Experts of a small language model: vocabulary 2048.
Below are experts of layer 2 (counted from 0) of a mixture-of-experts language model. Rows are named router (the router's row for the expert), up (a neuron's input weights, with its number), down (a neuron's output weights, with its number) and show model dimensions 112-223. Each number is 128 + 32 x the weight over its row's rms, rounded and kept within 0 to 255. Numbers have three digits each.
After each expert's rows: "mostly gets" lists some tokens that are sent to it at least half of the time; "gets" lists some tokens that make up at least twice as much of what it gets as of all text. This comes from a sample of Wikipedia text that the model never trained on. Tokens count by the router's weight.

# expert 10
router:122070168099152084148186111118170097155157166093128185163148120078162156154111127066105150104102098134118124097141071130179129110116111132138117166156093143171133143096105142118088117155186105091193171134090104140123117222164155112118152124091133140088078075087160125144130078091137172072160168102152118126140095105143195158150108080115
up1:166122117134096110149156078151106169114144112160114084069124123108129078122108137079119063149133067143096132099097101065098127048103111015161131140146127123108101168164169173068140180133144141089107151126117167064122151172144097102202129180152136144144151115121141109119036110084142167155129097123128150120077095069109083115161160090158
down1:140109168165088135133133197107108146158128150130166123170148144102129136105090100126127114171114099173105135100173116174164145118106092166130179148175106068156110092159160173133164156171103135146188105206145160118203097151125136149124150166140163144121156084115072141194197194166134120176084149137124142124109098141145164088136112147117
mostly gets: "um", "fe", "ion", "port", "und", "if"
gets: "um", "ev", "v", "fe", "par", "leg"

# expert 3
router:097101165119164098105095137090136086164156151093107159177167155086165151096101135097148165119145119158083114090177085170165100162171181168092149159147112122175109179095147159078082086143148102105140151111115110102198101139161145119100169152089112102085091089097171143161121081134138190111175103141169084170151083117169092159163140096143
up1:140167170100104126080118125152137183067144134140102136080187136104118058112146177087094087050160173084127093065140185085135122121143167111121106132102099117141132140135111133122124128085098146175121176046095121135110152164126121162194068113133142127217149084120113122127151115121125114138075118118144116134123054100172183109140128128120
down1:133091077138124160157151125157080146142162098154073099157077107135180149140158073027121172146083093129123178094087166101138118133105182104137135117142079126143124091155131116107156064166140092126178084126149101081168102143095128071118109199143059153155126124140070089102143115133167139194120090134121145147125148148095096076166138090168
mostly gets: "c", "arch", "D", "ff", "dy", "app"
gets: " ", "s", "d", ".", "e", "c"

# expert 4
router:151097152120164111140159117113149124165152162109132136166164158091138152135156158155137109131117071153179078132153129153175074178127125147100089170102174060163118155101147083079081104130146071121134140100108084111111109068160094113087168128095124066128172131081139169201109102155113165193152116112138122129134096160156088150161094160150
up15:124153145108146107089178154152144138090113129088157106082100129100080089108081121128128118164104112099131109082083047146122099118059162093113131116122113086191117191126127092116082142106141152110120150122128206143073125102139117137073157119073080149174139111150129141089193105137086078154118103088127120118081139165087189148099133161151
down15:083130056111105082096088076111155203138092175175082150156126191137087123094139154126152092070131136159162126159140177157121150176103147104124122138097171141173097133053138083145141109166178095131110097051091112118128106098173126156131139143132142194127073133090102135090095199133161159099097161102119123099114144107120112122119116124099
mostly gets: "|", "°", " such", "|---|---|", "_{", "per"
gets: "|", "-", " |", "g", " the", "°"

# expert 22
router:102109169108156103111119139095145096171162157102113146170160154101158154096091156095145174115139120161096110081164088164178105169168167163097153179154110122157125169091153159059077097151140095103153153113108128087220108123153143141101166150088092107090091085062161134155119080142140190111167104125166086160170086105168095153157143075145
up1:101170097128145197173133076214092041096095158138140119092193110154113120148090112101132179170123110111121140145161157063119135157151160163070106136197120128171098098143106127125143151124112110128112142156085146156109119147084135164092127082187120119137117121137104095131172167110061144100136159128109116172147182211198141153153123146112
down1:138129109118124141125129144098085140186125103163097111104124146115128082187148091138165180076109124206134178101122169114153082159133111143055128119168091096120116099139135081153180083076096128080170138117132125106126073067054083137144096098114147170139112097128144122119113113110147179142166141108142138109106134138081124169164122146107
mostly gets: "9", " may", " could", "am", "mu", " help"
gets: "s", "y", "en", "e", "ic", "am"

# expert 16
router:130176164131167084118097109083101124158159161084066155153131160092104152074129163111124183100131095182120154112166146177166056181118092157129098150129167165157146156090123107145073101167180095129157150112113141143103076169157093110087151102086082160103160158162149140137098133087140143150151175109141144175164088114159151149163150144183
up15:177144106183126143113167142109130126187132156098141143154135134115164141096123172089146202142166112077106145166161144136138104117171190116108110103092126144117087127140070180024119150178116125166137156145117133189113180089132107099125218140145131168145162130148115188164022183151133156077103061126081142151181157141152116088086106151115
down15:144114132183108158137116149103167132125136158101176108160145126115114137133119114145157171150116130177159094138159119107065131124095110133145177153138126060162175151110186108158105126155094152091124165103134141078177123079151178139191118161161195118067151117161160134134164108091155141127153161144165115132112132098163059123164136135176
mostly gets: "\n", " describe", " take", " provide", "present", "$"
gets: "\n", ".", ",", ")", "|", " was"

# expert 2
router:099129154125142099127083113163177094137110126085094145179105154096123165072110143103180119115106110147094140125158071170170092130113159181082150195127088122148125154083176160173149110148164091127142161135133084130164097187184166164107158107105094117079172098134171149193148103166138101179179109138165105135137100154127078173163148151129
up15:174107154110107165151077132147145178222132126138117124150116141105138094119104091149117156162086111104149177119120108138152142108033103178143115098094125094059099101199116067106120118178133091092078118177171097118123125177095148135126133068169121163157130174138076228142142164123081106116153136107182086116152110142095076111162139104118
down15:162118164116111152178106150120095134121132135152099161126161140157104140189109153120143155116193153158146121144094168116118095202116125132127111103153107160052117169118165136165192122108101124157090118163138135118088139121124128129116108142135173162135101115154078160128113130110106059119110114171176100168074207122131170136166121119142
mostly gets: " of", " for", " by", " with", " from", " to"
gets: " of", " by", " in", " to", " with", " for"

# expert 12
router:108105165100164106108105142096144092164164150099120145174167144102153147099081151100146170115139115161090139092164071162169097162171183159106146166144112139166121178109151161056087088157153100103160161103115123083208108146159150141096165157092105111092095092064162141176094086140146183110168100140170084178159095112176098157160152093158
up1:105085123105084181109126125122074132073146157154119132096101094136103137184114048125090142133167116118146094177136107115109173144130081152126141129129105099152117122092189109133110123128113122155151133216110129149072195103070050154181136102160160123177157111107131113165127153119151134132123087135167142158093156139072142112098064155169
down1:110120172065135145145067101122156117132136186115143100082152056132137114117137054078163126095126152085112091175088106129130116164082146119105114124137124145148115118106172080164132114064150176172060110134163167159114209084143131169105113084107182096123108165103081080130114139157116108122108161168121149121075107191123166125061184186156
mostly gets: "val", "36", "la", "ro", "itch", "ú"
gets: "a", "o", "la", "ro", "s", "ra"